Weights of a small mixture-of-experts language model, trained from scratch on English Wikipedia.
Experts: 64 experts in each of 8 layers, 1 pick a token.
Training: a variant of Muon for the experts, 563M tokens, 9667 steps.
Below are experts of layer 2 (counted from 0) of a mixture-of-experts language model. Rows are named router (the router's row for the expert), gate (a neuron's input weights, with its number), up (a neuron's input weights, with its number) and show model dimensions 0-63. Each number is 128 + 32 x the weight over its row's rms, rounded and kept within 0 to 255. Numbers have three digits each.
After each expert's rows: a language model's description of what the expert responds to. This comes from a sample of Wikipedia text that the model never trained on.

# expert 25
router:068141059114120101119128116092155110099177130126142091075076164140100131090164129098086133134141131116097042129110083152131162106132115167176107118124127112166116106136117192117078088123104106
gate0:093141057148166109155143137087154116138142115096157132092114255162163140151060089126102092150110076111094137200090117116136148119116125159126150162062087145127093172073150134140129130145122132
up0:155077107125102145105117113123137130129141150151172111203128062083142059150134110140147164101086123116124088109131080143137169080091177172139138090153157178111142157116122172144146090168191147
gate1:144143163147117136123132092181174123168116087172134081139101129123143111124124148172167082131196161163154152124107087099140113082124109108136128146127141101082086103116136141127104109187084128
up1:117138157095147113186126142141097073131063162171123138153091082132134089067137135151070150080123088127143169150140134114118111073125074048065179178184156121142092144113171107103119096149113142
gate2:135098137172111101124143127088212176088121093150114136065055122083140111065140070091128119140190155152179129134124163125119142126127176118144128065184113182094114119107171107132096140148170133
up2:154121098153103073127138114096187096128118142141163134138088171134111090096175095116146130126115135070147084167097101149098149126143104176132130095135086185091102142167107156094116143164132131
gate3:165114120120177124138127125122180131128139136130200106163109138105137090111124192142123107099112141088157060126162099147133140128126124173159078151103150105105103142132115135122096145103130102
up3:187151074134151171135177140159179111148099138098186178101177113124112140142116149104103196114107134117149144090145169151135101118091133112123067127135162103174081113132101152097114114110110120
gate4:131151134105139158095078151119094155122113139129130169109130092186152103123096096000087062152148177098096131114177124162086141158163088085162200127115086144168061085137177124116125136104100129
up4:126153119138159125125112181119170175094141170141079113173134128176165143082135139116097071192123144107063077136125132100079158144134097143126174178098097188057129155120131158163075189096118125
gate5:141159126102156104097086159088150089118163148159121160124140050102052109126059114166128123162081116132150091083098105156118135117115145131087086106058103136110149081086185199109127079173141090
up5:129125121122164105187183110164159116134123089167099059088108142143106108144153131137089152131135119143072093180146138125181103127095147139163152108123137114062084158157167136099190072148089098
What it handles: Row-ending pipes and divider rows in markdown tables, plus mid-name pieces like op, an, et in Snoop, Christopher, Shanghai.

# expert 51
router:116133110160107121063162061107170150120176098118202100053120203186087165104109178057118154108089129124085103170080124155106165129155131175128116145151162170172167099175122175137083116097151160
gate0:126175071140121176132125134111167081148175089141182158121112141167123168132138094092085123135189145094151118136126111035101130103133177095176072168099131123078075141153178129089110111124148141
up0:149136109160121143119054126107165074083150167120161098115186070182144169094174144083152163083125142145218140118139131089163147148139170106111112118078092114101100133178136104154082135171145111
gate1:156110157116152115128129146089123118070093140073103063175105171099180110132117166110091174105152145119165176151128081078121169130097179125120100191190160082088150107145155104113142098155052165
up1:120075122106123141139133139116089118108100148081209123106094085164161135106145102105113116142130057146120082117190143108140146168120160133180114163127092153105175196157130120162098118148112130
gate2:162132120181142092107110107133198161131186074098128098118136135168155114130148084198182115124128121140128109113137212132158161146146112094130127154076151123155106121154136137124114146137161137
up2:119120104119092061164108141130152107139121088101108054122155122125138096087119119180136126136068098166098198133172162135104107129083121126134161114155126129182113120125083148153101095103167100
gate3:131098092120107105120132158167117100107157173090156041118134150145087156080140098108148167081088124128192150161147180142124091146075139177133106127141126136068101151148132069121148153157119136
up3:164086128134156097094076169148154153222093073107169128103156118182138146138081075101112187152042152146091118119099146164180175162167122121101115162157138078103144170118117102130139103137160124
gate4:066159076124143155146097117093144068129214209110128090104074148165093145164134158145112144142138110130156091125135100066118084080173077129083112174082106187130156168098102139131131091073234148
up4:123116068144138149130149109098122068208159193116136103100111150143119153086101175114106165119168156093166123143089127061138103154140142110145089177101087153094106156142163132119092099123255155
gate5:055123149168125077103121100120111115144121124164102168151141155134105153083139123141168123159129081235081130054139105090132154128136134093183105149146148157133159122157091138161129158113112143
up5:144141164118186177118153113154142097116092133087105133183176116155115165172101115121116111109117142244159112197139128150181112074094196060136184148115141101090169132133112097112082176102176144
What it handles: The piece ot after g or Pl, as in got and Plot, plus ets, or, fac-ilities, pot, and words like During, gave.

# expert 47
router:125092114153066118105130116113135144094179098081134123082139138213085208127111102124118157150091075124113074162099079175125145091132114179143088134173145125132126131126145151106130076165066132
gate0:156145113127096156109110110132086156133102181128145163119099147113166072120162093156183118150121146122089157197107129107188166161112130148123077173162143116155175094110125159154189057158094117
up0:149106093148145114144148129163152050070126128122136105108198135155103149168149133113114137181135099136123133135092123131209124116138110106100054135118094161120162153114098121139150152154079141
gate1:163104076169096130141130117105100090147134120075115199135124129132180096139133122152142102127136128131110152187104180154167071196081143095117149171184148109118171171133075146113093157126052122
up1:154101143113160169129111173098103126168133141133123141138154127125121075166141140133041173125110134021068099159067109134159096136178094078130126113124092124102137095124131134118092093130159102
gate2:096146100126185116091136149163127134102138120156132165100068111169087150142143140121144148146132185129090118170070112124137179117160107168176102144144096079116133169190075121174079139133143153
up2:129150101133127155130175125158155128105163042147153101154124120128113147153082107135082124106102146138083098162116127099140146115217152127157091173144140113104121161127095085105123122079188092
gate3:100033180131138110166171093087130159132199129100122163144120136142092178158119117168120116124195128143097067171182111134166100104120090094153103120134090096149157159131157094119155065078052086
up3:158110140127159156093155144102068160167119128073080154168165096137150057167118111127127129120206086160164090146111135168186157131149108097139067112147139165089173137097109172133108133116132126
gate4:146106099156117122138118097130104147114151081101174163158138123146165174084127164157122174081065127071180104104166098143097140116133107190106113162147110103115149177088141111141152086174128133
up4:115112098121178128147132148097139135128094136130162132106146104193130158133178116096122099088073145108138130116131127143123112115139103141161129153174181143146116123102101134137139124131064126
gate5:108126113185109117149111162090074119105146081091120098117158164117091108168096171155105125098128116119138174101111122119110149176152174088120090143061208120126132171178129152149104048048100095
up5:105163053179126187137120140078108123044175136131116093148157128157091179136082129116172102105117112144154118128104134162116123088106109184172100103060154130064105222129137042125077151059151121
What it handles: Consonant pieces inside words, such as appro-v-als, invol-v-ement, Sl-ov-ak, B-erm-uda, and word-starting sp, Sp, exp, pl.

# expert 59
router:129138108120114093140167094154141147057169132084132104087102123163098153119142156109144190079074138085127074177112088118120178108182097117136130081144120154097118154175166162080105120149084146
gate0:139135102099150143159159119105103123071101096127146141147123097108150154114135138129086185107096180120086150161199117161101116086137103135112110081164121110177145232147102150167145116108132120
up0:090159148174173132141117092126123048121156117123093156125136082151131107152151134135190092090146062112144149109097119108154144079160158078134115141152159113067109112111140077113045138114082136
gate1:158174070119095131136097139117088163117118112120128120156050118173119128146142133130099152110075158123113147131095113138141108106136163183160177120108125162118097183152131152087114173107115120
up1:093122054194188131122072078111096091111114107205152069135131112175104084125173162117115148076108135117098091171108115132154116178155072135130122138105148201103114103131137166113127129151067064
gate2:102103140147091133138152135108117135149165184123183112169176115128143139071178088099102123157112138077098183089155168118147131120109156122100152151126131117169112136083152047146136086115159169
up2:062153113105129135063140125086079132119153147119173104140194088148134117129157142115120161083116132100096163127115147070133100133143194142161095118185141147105122111070146108098169128124140120
gate3:095120173104150132094175158152128117046159147141131070094117104155134142134110070065142159085135152140118089127163113139072159120138167128126109077114155100104134135099138080120168195171153166
up3:069164137119154156101110150148151145041113127085150131122130113089135139113083180155166153148162142037131144083149117099196147106112136118106125139157134104147127106136094124133121147149156173
gate4:087114123190138182157064104000104138101126117149118089135077118099090109110113104111128112094104110104175125133140118115081139143099132143095139103134144116161105045152141105160169158138151150
up4:104121176160123118102135115140133078105134140104165123087134100045096140131132107128132097181090192109106097118109081088121162104185127130089116182065115098134097117106141167181123124152189091
gate5:181166198182176205197086140152115179154124177107124141120143115111116134154142140098147117120091097139131113096099155169144139153101171121065124080102139090125145049192158170172140067132110085
up5:098124146148136112084145097183141180114128125165104096102081098148119133110090077117162187117139162129103127163136117100154140173118137127101159127136094128119051150101157182119125213163130098
What it handles: Pieces containing w inside words and names, such as rac-ew-ay, fram-ew-orks, Kn-ow, Lal-ew-icz; also New, W, How.

# expert 37
router:139108128138133133140112094061130077095152094124143102125108160120148151108125171137124137151077097112075112119113132117151134128137072166089157110194139183180075149155127116052101063160122063
gate0:131113118136127088130081168055092111067161200176137080103157086104153134107083140143148129096088112136131101131115093147127072181087124146111080125135135093129134140123181148132120128121088143
up0:167170109144047166156150067138092078173111113126084130144114085112171176105123136123097137081087097149108139150095121118159143157168090120130167112090131116069181124094151119075112116179113083
gate1:143152092153145113185118130143105160091125078095147141095133117089124105189140155193142226149148103183113066144200083120111140156102143108137230107063104156119146200103153159106131074155114111
up1:088083127142122120166098116146117142126070092104124129102116122095195149132081098124160135210155133148114069046122131125108101134149186137150129099131051130081138136101132151122150139154083154
gate2:168097110099146144157134099159180139138122126092141139097105122125083142112064103143157112118120138154163129100061153156102140093118098151134134131074173128094113154135073063120176106125121124
up2:119135163128176081130111150115128118126139143124141165125111094156138120184146123089161137088055117150097138147179134142074103155092158136163145158126087049167151097139097078088089154152166169
gate3:089157105127174153143139162083147121111184171083124143124127229151114118171115097212148134059180129158130122121133176132125163121159131185193115072116155148095157205173120162183138087104133139
up3:096120131120135061121143180103138099139142165123155073157134214139194122116173073103154120111184158167115106173119149133148120168132170134097116098106092171114151120134109170121140121071104103
gate4:147190110176150139135070173123089183125109121128083210097172067127142165086141114088121142163139138139152135142101170139104133157140180159157151089131150096150127094091160098147110118129077078
up4:138133145094135131147124201190159154200119150136076134116143138157123120170113135088072123149124109182202181109098142105105151147097115141144126087099129082139140098122097146172104154143127075
gate5:094212105143120207140168105199119101151097108192107114166119180137127190089091188137151173133165135122213113151151094130155120171181129089209118147121116173114165083180133161121119125120128143
up5:146125077140096164145147169155091161157164109170136131162118136181141130106092148106047140144163113116134112140167129122176090082158167112095141110111109132055119073162138139104084095077138057
What it handles: Colons, semicolons, brackets and line breaks in taxonomy lists and infoboxes, especially after Order, Class and Clade labels.

# expert 23
router:152124087172082143115095084131156140124170089094114120128118164188111156093140146095102164112079132088122110125112131151128162130143109182131105121177202137121148114157185129093136115165141127
gate0:157054158182066138159141140124171133137175143140123084059220126124139114112118122123149111095112103094106130158106202151132198115116075111175103169145131122081216108126141148154091110136123126
up0:131079112111098128082096158127164114125134126138080107071127183144118094114164094159087148103152104141051197204128115105111151128140176126160109170120105125116179110155155113152062141113055114
gate1:039141082094118181160087125163118151088152077093152184170149159087083122115224136064139107114132132152162129127143168135078072150115147153107140128131108164148133160183130146133094072093076121
up1:098112073127096083146091115160117166155141098132146135157099232087067128090097131094134103171134142110103189133131175143064116124138150151157129184155182138104168126081122146127119164077099176
gate2:171133078127158171084138128134090088126162104079111139131204056114168115073097163172093151091139139144146128156117101098120150153107157110080135131117136160098156132135166214094157164155132168
up2:096126096189169107077088093151112106110133130135119090207164161059129171097136124157132152122123131125166130109117097122105122086139124152159135123183152118062082154103131166068196126080162061
gate3:129150098103095092103113143080076146050125145127149137174131064144175133156129069103087158161162165142147097086123046125164082144091163187097085104169116151131129134113109099108129076134083165
up3:121165108224119125103140144117139156074118121119164115158139101082121105107186165129070175168113153134090124121111065124129121103168131141074071115127100129126175177140108174250118135144114114
gate4:122108116140161135098057105142129111147182119127147123095103178101134148110147171092081170152123183148132139166148158160107141140148216160157171170079171099131075118133173162184139154118158190
up4:105121114068155148086121103183141056138139133134180222129139140146132121127139195142100148228120120104152107154087134097122126137137089113146140077152190104083097101191128100124119183095113112
gate5:150116144072030121110140110155154151164207128185187085168101227161172108111104112150171110154149154155098078140142143123142111121132159121106147111151064090132120128146178068135185199160061088
up5:155137151176176087123097159153133129101142121153178153149093124157041111120158156098148114087134131106133113059073117110120108126154157146124108143174137106112097081133137102138118138134145055
What it handles: Word piece right after an initial P or p, such as P-let-cher, p-ion-eer, P-ret-oria; also fragments like Sp-ons-orships, J-ess-ica.

# expert 36
router:098134125158106108051107091113110141100164115118110092121082157199094193107082149093143113151106150094071109156083114135107160108136099115157121106161110107151152182153085176127041092096123077
gate1:114116136112062098082141113146187122137106181152172134115099074074076135140144167140161065140094107164122150193162103118118122155113146164132131077164163094146137165120114147127145111135150164
up1:128118141112036133108102088140186129084145159117170133192130122108146187107114112138096140081165145103072142128195205081120087154184112057201176139122167166096177181134096150145039120149182158
gate2:140118155098139108124156103143115161131133125156178070149115162169091100128149112140113133162188097154119077083165156103154156110169096110166098139132082156122161140096157167112074113166157149
up2:109094134128091078144105138130141143137112111122132106167160132138133131141129157086161120104104075179093130130104087186173162164105073145187123090147160149094133166069082111112062061133090141
gate3:097125147147130118099112119060109143145160116143135137134160114139141129041111085133114086142123105124104094080176166120177181076090143123151105125086171175100067135133141156131114110141152160
up3:088154142124139179139087143128077184209161156126096136117118154133100110096129096106121154112102104123055087120130151135143171144082132099139157144144117121119102142150142070144123130129126127
gate4:127167185131096159097131101105167069096099117135079105167121126126138145125158149141148104151129126151085146161044169087148048180173183141112157147197157139159122163128157085116180093067141093
up4:143142112118163106166155103180189120130102086115122110157177165185138190145103110136119175047137094104077061129102102135108108097087171124158150079106089103110128173106124117106148125128138166
gate5:154188100134130138123084103082135101153123137152096113118108102181133139140098097173116142176136069160196137094149174117070169111152142136126105110116189182109111134167173089108131122092116137
up5:103116114134213157118162096123131109164183113144135141107087127111114143137168133094139121155155060117178146057109193130073179110124113171166111092099131177125120085150094176042057112121153175
gate6:078151194115157109182093138112152238117119158105080124117163109126123095181068128102048137148100155167105140116115135133128124104126170158125140149095120112146092106122097133101113187119131146
up6:096122145126076112091152167143112090096108104126123118182223129105140117153142190176133201068114118125157102068132058080193115099123104160106160093150127099088103176117128138128168151179160132
What it handles: The preposition on and born, plus a final t closing a word piece, as in dirt, mixture, giant, deep.

# expert 10
router:093100100125106142113161116107111085108131137110140107132132192162061166104045119116131140125081070093109132178103101149097148147195111116124112126164200133117145144193145190128131105178104143
gate0:085106089129117102107117168130145139116161095104161139210172108124116170119062119083127124096154092142154172143145102089102112128070139132142128159140115095106082157156076134161214107105126146
up0:132155127134172148153156145161095071087163173109166056171135128122156148143137096060093145193101127118130123109136155166070103062128090076216152118172143164173168173129081090118116119096174170
gate1:164200120139114115107155107124162111131103127107084131096086148096102130148131106198193117138123152141153103187146079167153151093180142084170185150164145116092180173119134106147141181120145153
up1:144114081100158117082172140106135157123100168107135169149110127133135116097155129177082193136138156144059152135151158130136154098163127135153197093223145085112156188143196117168100146139125128
gate2:070163154130122143085148126132097128167148135120091122120093071068138149141136133139143118162095101054107120142146125115082183111140108188146120122121140139080148059162117108144153188147147119
up2:137149108109119188127150160156137164141098135114157096176140162142147081120122159132153145072119089099069118137128157142084137163156108166111120141150130144101099126100174104143176158137027130
gate3:182092134155071109134062131123080169105110109128094110131146091144168121188097147118110142099140113134123139124051108137093174099073137110106157136068139092151139091086150103094124148198080107
up3:086173138172139146123190140159112092053105150162090095093138151132145118112139136117137110057102117119100170168093070122085146211145162148125108095150138074094089131093152064112080101124124172
gate4:079145064109091102086080158115118085095132139127175137041174149093132158128107145095139094056145048151127130079105123115104145148115116124079136103112084109178163138165125085126111116144147175
up4:111086091140099105150129127158155097152134180120190070157147095137128144134141134142155096115170148137134153129138106092245131102122135113193143143100121103139103111152142126109134134171162171
gate5:143178154114075114167163109104154121123094138130130123129097113117083168078120174079161148158154130151155090155111180090123141145055165154031123059083099132154154146109167071109137056125076090
up5:066120112112073121162193141140047115134117176103132183143090166130155138155143156104157185076157116139165142166053138160117114138136163183117158097140115117108123116172132147091125094120152054
What it handles: Adjective-forming suffixes and common attributive adjectives before nouns, such as insuffic-ient, polit-ical, public, local, other, new.

# expert 29
router:093076099136051109145113075133117135128205138107161115114070127136098129103107110126177197113095123163084054178059125163170092185118157122116135099137146162128141140138109118067121026126096073
gate0:124138129089112169135075114138166136110144156105133149184077097136074166090142135081126156102154158154125140102157103191099106129187154077092096123122157181103125112176126103110090147107105116
up0:118133127137094143168107124107151125101100073135140107113094087084091113139145141087155109098108163111125136124121116197101167169169184096104138106098135104116122162124166116135135169126120120
gate1:089125124120119097102145098131200127110058118115076150087105131151109085141105148161130152061153104148140104070108128159162127111060124097159131140185111158158119104087110094112110150094060109
up1:042124171107100093085111101111121141167132185109095152093120123141102118181136175119123204097090122153098090144151078128152138122116176114152145028102040173112128173122098180141104146147083136
gate2:130153127150129123142122135167139071133100117124074104159123107139160094120135108131165163126102093115153141118156146145126120062205142125151074105116157133170143158092098156132142114149064098
up2:155198139123043119102119180143155123146106070079125138168161090125169096167126158125152109163109133101146152096101135095185097158115038095189071140085123117145082136114111198105101123151141089
gate3:115117152121147096160090097179138138125114135175112137120082099187122178131153105076116128097109172133085056125081172168095151119093142137139108181171162118125123145147084093119118119157104187
up3:122127107150139154129153130198115118139127104117113160162149113164122120116127091132095192135182200140099089112082152151135113119148106170159157165163170120159117124083150119144142158104137106
gate4:055157110119147100215129159166113077117161169140103126165111106106123163159174125135154161140121148131078090129129167120102149083149079101097136113103098118143118074192135118107061102142092127
up4:140094119144128131159162141172179145099129134158128118147157157107138095201128133083134122103161075138106165086130079148190074072148096100126100201118122062166133123152131121142181112086154137
gate5:101169118090157063145148120112062134119067112189195096101107153176123133124089128186161090137102164070140136061073171206148131171179155160185146170166137100162192136132089118074126153120116096
up5:128124172108052134145161156057198086168139132125162126093120117152093158143144099130115130104146199146094138115150054060136139149133137103169185130084176158134087122137082141126134130108183175
What it handles: Space tokens just before a year or number in dates, e.g. "As of the 2020 census", "April 1, 2005", "released in 1960".

# expert 16
router:116111123143127155109134057106145134109174098105132086101125145175082179100130120069046131158134089128065109150115135097135174094103148117136103047163188102096148172122142155024136121166121144
gate1:068095141147117081146130131103148103124167070130136152197101118140155072187154116127125084171097127197132079154135131133129210116217141069197122160125125131142063133189170094155112145127125064
up1:132069095110096170117118133129159141123083140074174094132080075126115109157124130181072133160146158131127098132152118150146117109153114060153113106172161095145130150184116059152100092139166161
gate2:076130114113098127070113118103139089129120125123116109154122092147137119103146145111127175157128102148147122157169133153156133110096104148198204052140121121083178168137143127115127129170152139
up2:127120076093039170114048134161059122095138139135135117155113102114135157157176132178066103111076104202141055114109122086133084107134144149111192122090079098103193122182074140137142109119133157
gate3:135132107143107156138128146133168163109147129105110161179205147135118144166065102126100179133146094146131115130121138127041100123101121167113159134043144109120156187157140082144175058040121152
up3:055130150158125166115131097179122146114118116133113087134088132142123114083100107156140141112137105142121125196139109117146064115116061105172137154149141156132151191064170128158094144119149152
gate4:118171066130072104120094115097115184130084119178185125105128034086102124112103075117191187069118100114188152116141123129110061161172069171130088149131130152137126148146156139133140100153156154
up4:171131092159042103072119108172127194161133112145093076151185092119132126117086113139133133124129097131130126142150092044157120156123108087102086145155153148106140103174187127100159129112093111
gate5:147105102120104140114140138060128093150129087134101105153097097105136079136200116078101166113081083134131101130132113162096160253120118179143105095068138099090130123070102119125134121064214093
up5:048184172114143169110145092124087182182132083161129128164169186169139150113107138093144133132137206142132156153132128093171108172147138193156127116111091151103083169149117131055152078072172111
gate6:108171151130055128100108104078153158114135163138087148130163149110163127171165112097134154095121166175138099140092086104171154121108110115109100102201138157111104104094154203147154135129139070
up6:210151148135061158081108144121161098121123149165116147171098101163103097125104138124100179077198176144130145131104101089159131181177194114068087141110134080072120109074128118147140092128162105
What it handles: Quantifier words like all, most, top, among and both, plus the ann of annual and the word-final on in names such as Suwon and Noronha.

# expert 56
router:161076075117011081121097096094104100098137099108095131136135139169121142134124181128131161120087130101090098134102106105089147158160144155121115120138118165113119125197145120129119112150106102
gate0:103090113079055158108109105178050128122108132112112165122135135121143136127154154092131136142104169146109119123127155093119160124153071153099141062139142148124131127064131080180142081141095205
up0:113110083156111117161135148157113146166123161164094154063079128141126145185141151109065164074107090150156129147147087136136118100127041161116127097114157204139125100078126070134164166117142102
gate1:109152100131155119117133136144033141099188142144149140184078155127118163131167152116117118121167153147126128109140107107135108101178092065113151150141160167121154180108111160106107122102196128
up1:111101158176128189149104120128073148059167113165147098144134160104106100156158113108127109139092136150119127103037085146142083100181100186116141141127100172118115121176108103094166089131125190
gate2:071072205138127137137098113114108125115115128114107111165108091098192085103146091102080123147161196112125101106125129152078146140161158087115113155121151075135106110126072135163061089225131081
up2:127112149106098167147095137076115132137162101091112067132141180112139104172122119104145119151177100151168104106120116127030164163097138167167111112101161087120176086131112078099136098169081091
gate3:156167101109116163150147144101143115145159120178153125110119088144111110133133139167159090170123093119140077113085089119127136140139145084112143143122157120087112118092135099033149053132119103
up3:157110146070101118154146163126095104082144143071183143186118171164118149116151114107099174128101128168143065175122074156175119079121156152111161103107153169124143085113133096128111148124163111
gate4:172101122113099096153128119148129109045128120099120136166207106063140118106147147100135129133135043120049174147087162173207140168086152165099100076096108133157114144156118139123113111177097084
up4:140128127111089112144148094104137080132088101128140078163118183086122110129171117170122125099093098091102127113109203150090156156119108127161177108100140129143144130137108099185105129157139099
gate5:132143105144124077123172115106134056189163104137094144142184140133114136120172187108140100129135130098123184111119116131169127140144121160095151096173123139120127110123122105120132117076161070
up5:165088178142146072117142115081102147205129131078144150141076181092127163114084105135111113154137129151087124175108103142186201164188126128149129134144101096115098095131167112088089159132168108
What it handles: Verbs and verb stems after to, not, would or a pronoun in running prose, e.g. act, maint-ain, find, seen, can't.

# expert 14
router:112082123148140107114145136144102176135188103139115119092084158142071138095103149087154180098079149129073079169076125099129154138192130153111185138149156137129121164161163100125094113133084063
gate0:054105145119104077096094163100118118113138127142143146132105146172096109147087144118102150161134136157143114134170110196093154096078140169042145125159122133141141105150160098186098152097113129
up0:136168104208132143080127106112146169097101140179084159134099077132098093098112201087143130092162147196151114161126116127158122090192098157114128080184125125116105200183135100100158162139148099
gate1:105152085208172196069127087114127134140138096068113122147091172091125123122135173154123154162182090097084127095173116133112154128144167154099146150116135140157121117076142178092111120086142091
up1:130149077116164076153146084137109170139158133128144067150100154153121198172147117111122187095099076152018132093141152101127135143148106136121117151114112136099131126163166122109165089123163102
gate2:112100145083158137124138111249074164091168115144118178106092124109181103120157154148085163143168108098181146161175134118125161093151138139167108097153132111184089137159126132093128105127138122
up2:113194113131107231119135129148161115129097157150195146144116190119086094129109146100111192149099156165076177164080108103135175085110151130103096115089099136088151188158125135152131124111138155
gate3:143136163120107121144137050156097048121160107228163176177127124159154109081099218090112159091128185122098115177105148110179102129160156129160105150140109120071060162119158132105101088110104119
up3:153151166156052064142133111173136103083133087157150177079164138125112131106094107140064174105140142064122073128105117137146128163156139122113086135128140130183116127091129138096162117130123028
gate4:091142083117142105145120106132141077086160135174058091110101098135091089098170155076130154155103091092114111152153179115129125094095100093109094109164060174143080095138107133094161102101173121
up4:168176141147066123140158088124127127115194192179103102154139116193096135119126169197082189122142099151129089173138164115086137145149107110182085081108117180164106170107180102093135106102127138
gate5:111106140127171143111109140116023168087099122153118166132155129127114152055125154095175106130086112162113141110148165108117171149114196089127138119159218103153067147144166136169153153129088147
up5:190161086103158093123126122191084165173121127130161096143103146153113103138121137128110151156121164107113127092192100120133139146142115174067127104082113182138100149124089105089102173120082064
What it handles: Nouns and adjectives right after the or The, e.g. same, country, city, first, United States, plus word ends like the-ater, municip-ality.

# expert 39
router:098105087139092083074122107092149110148182068119135084112089146143072166126123155120134132148129115091093062136096101109141105088175115159112096137133127143183129134188156162132072097150114089
gate0:181116120108115098142061122077088067197128096140082163107159155097157138096094179152148106128141125149154164120130086148093174120106151141095148145086151201119159106120124131091103147136142122
up0:169100148084097129115114107149119149133074161137091135181138134148138118134153153147133091153099114179067154113127136121143098176127154108082158169166151123119204161143083138111144102117131098
gate1:129083099114106129176095162088140131108093107137134133085102122157205197171130190128115143155142129150137113064150143180091148131080133133140125145147124170125138163066082129101133119129171077
up1:129123115185057118127147127125104165098119119132160071112127105170091169127133113144095130147106104097062071140154076151117131115150169085114168153117132170172179116161087108104129113161124139
gate2:158135117128123098089135092190122092133124100157133174155146163155085156098091103150099188155111104136111119197067099129071055088138174080137075092136065117130130138153152110155170090096103185
up2:128102120171158147205149141159088105074152152098151122094151129201162136102140111166077129153070172136109146133121093094131119108117146099097099169159087093118153113162135141087181120144184193
gate3:093190134123134127164123100138151105157204151121168142119121118104146137185075065131191163120110112180131121077134148118112148153123127138156147089147125166108163082147139137146123172126119082
up3:100107079133097161145125145142164130144134063139120167185102093105140129175066123086153135126139135140167156165125063145112090122111185109093104110135106101091107164106151168047023111161144058
gate4:073126110148131128065123174147096140107097141164106175137114088190144062136093108098178152119136177083169104121141055151157064191038160108120183150072153106153153139171106151119083155119113103
up4:156055090112098118111159166190068122096106092150139205164067151143099069129116073142165088154094130136177108136091058136133116077132135138089199104087165147142099057153149202117090128164062112
gate5:152165105043144072131139124157147157126137173167097131112095127159159168052143150069120139154170154122128137119079083108110100135144178205182159161141140138076151190184132038157111144169139123
up5:124151143122185137090124104156143136120126097157085101104128063129154149110134133138106150078134113149114147152146165172120082160183190196137117182102118168175138100109146150157110101158109161
What it handles: The piece ar and words like car, bar, Gar, often after h, as in h-arsh, h-arp, r-arely, doll-ars, Alf-ar.

# expert 38
router:157089093051166115112117109170143148127135100097185113124107129176116144134122142075176146094097146110128073149086123114153189078130097159122102118179197130148193103203133133091105103184075120
gate0:053168105104218102128108089071142174102132130161086114136117102141137124133084156136079108078077130149168158116141153145146139128117173099164107125153124103069097075104099164112152161122116114
up0:075087155172109109119140136138157088155124170132139118102076174104187142131136156129184125081107139180078152116143113160183148111130050090087153111140148129151179170127121165204079093123160091
gate1:082157124105162103136158105106070135181157105142062137158132153131168127128145201140091110084100147141109119122107107121102102160128138123156137152153104103114147129169142186151112204109130152
up1:159103150109175104136143107097124148068116081137073141142182149139115135123094147128130074169162151031154124196135166141131178184177112108120104085138186174122121095104131166154161104068130134
gate2:072134142135088141137105085100106094181090124149150141129132127122161091125168129138114126130175112123133152123112071159051164117156130151115115137085147118079128151078182130156122111101181117
up2:114148112202144098078062109103163191142130106089102165202102109137096137119133065169092145191129102120125120112180146168068163163161110133146096090150174131072059139152077108121151078125131080
gate3:126089151163125139189071112152091057056199084067194087156161175127118160126148114118156125105175124107138124138162134147155138108132147086095046124117144112111151129123125126150127127155124142
up3:133118135107152142141077076170168161118166094175153210136165159117169170122110103141081081086097035129160139128111126156173121121111090107119086118173142111087207126114118127120135149111097159
gate4:126109077165122121129131069070128120130133138081127164082133130113137116105125085118164081129151080098056103171120142144093197148155132126118139177148156093109120143143143128127092132098070180
up4:135126062062127115126097089143162063198108100129155131163133120150113101107107147171101150105117025164133135158144140177158156117138121128091139127129114106144123137134127142158135096173119162
gate5:091116125133155086083118144142126127119093118111132138133119159161135143157106132058088144166160159127060138168116179074211127150164108174103159153142127192189058124106078131121159092191120102
up5:135102118181143079193129098088087061087153127125061104141115086111083136176137157124114156190130150149131138121168142029155139115143111099138107133096165166150085104151155092140115155140071180
What it handles: Word pieces continuing a word after an initial T, D or N, often in names, e.g. T-umb-le, T-et-angco, t-ourn-aments, N-ik-olay.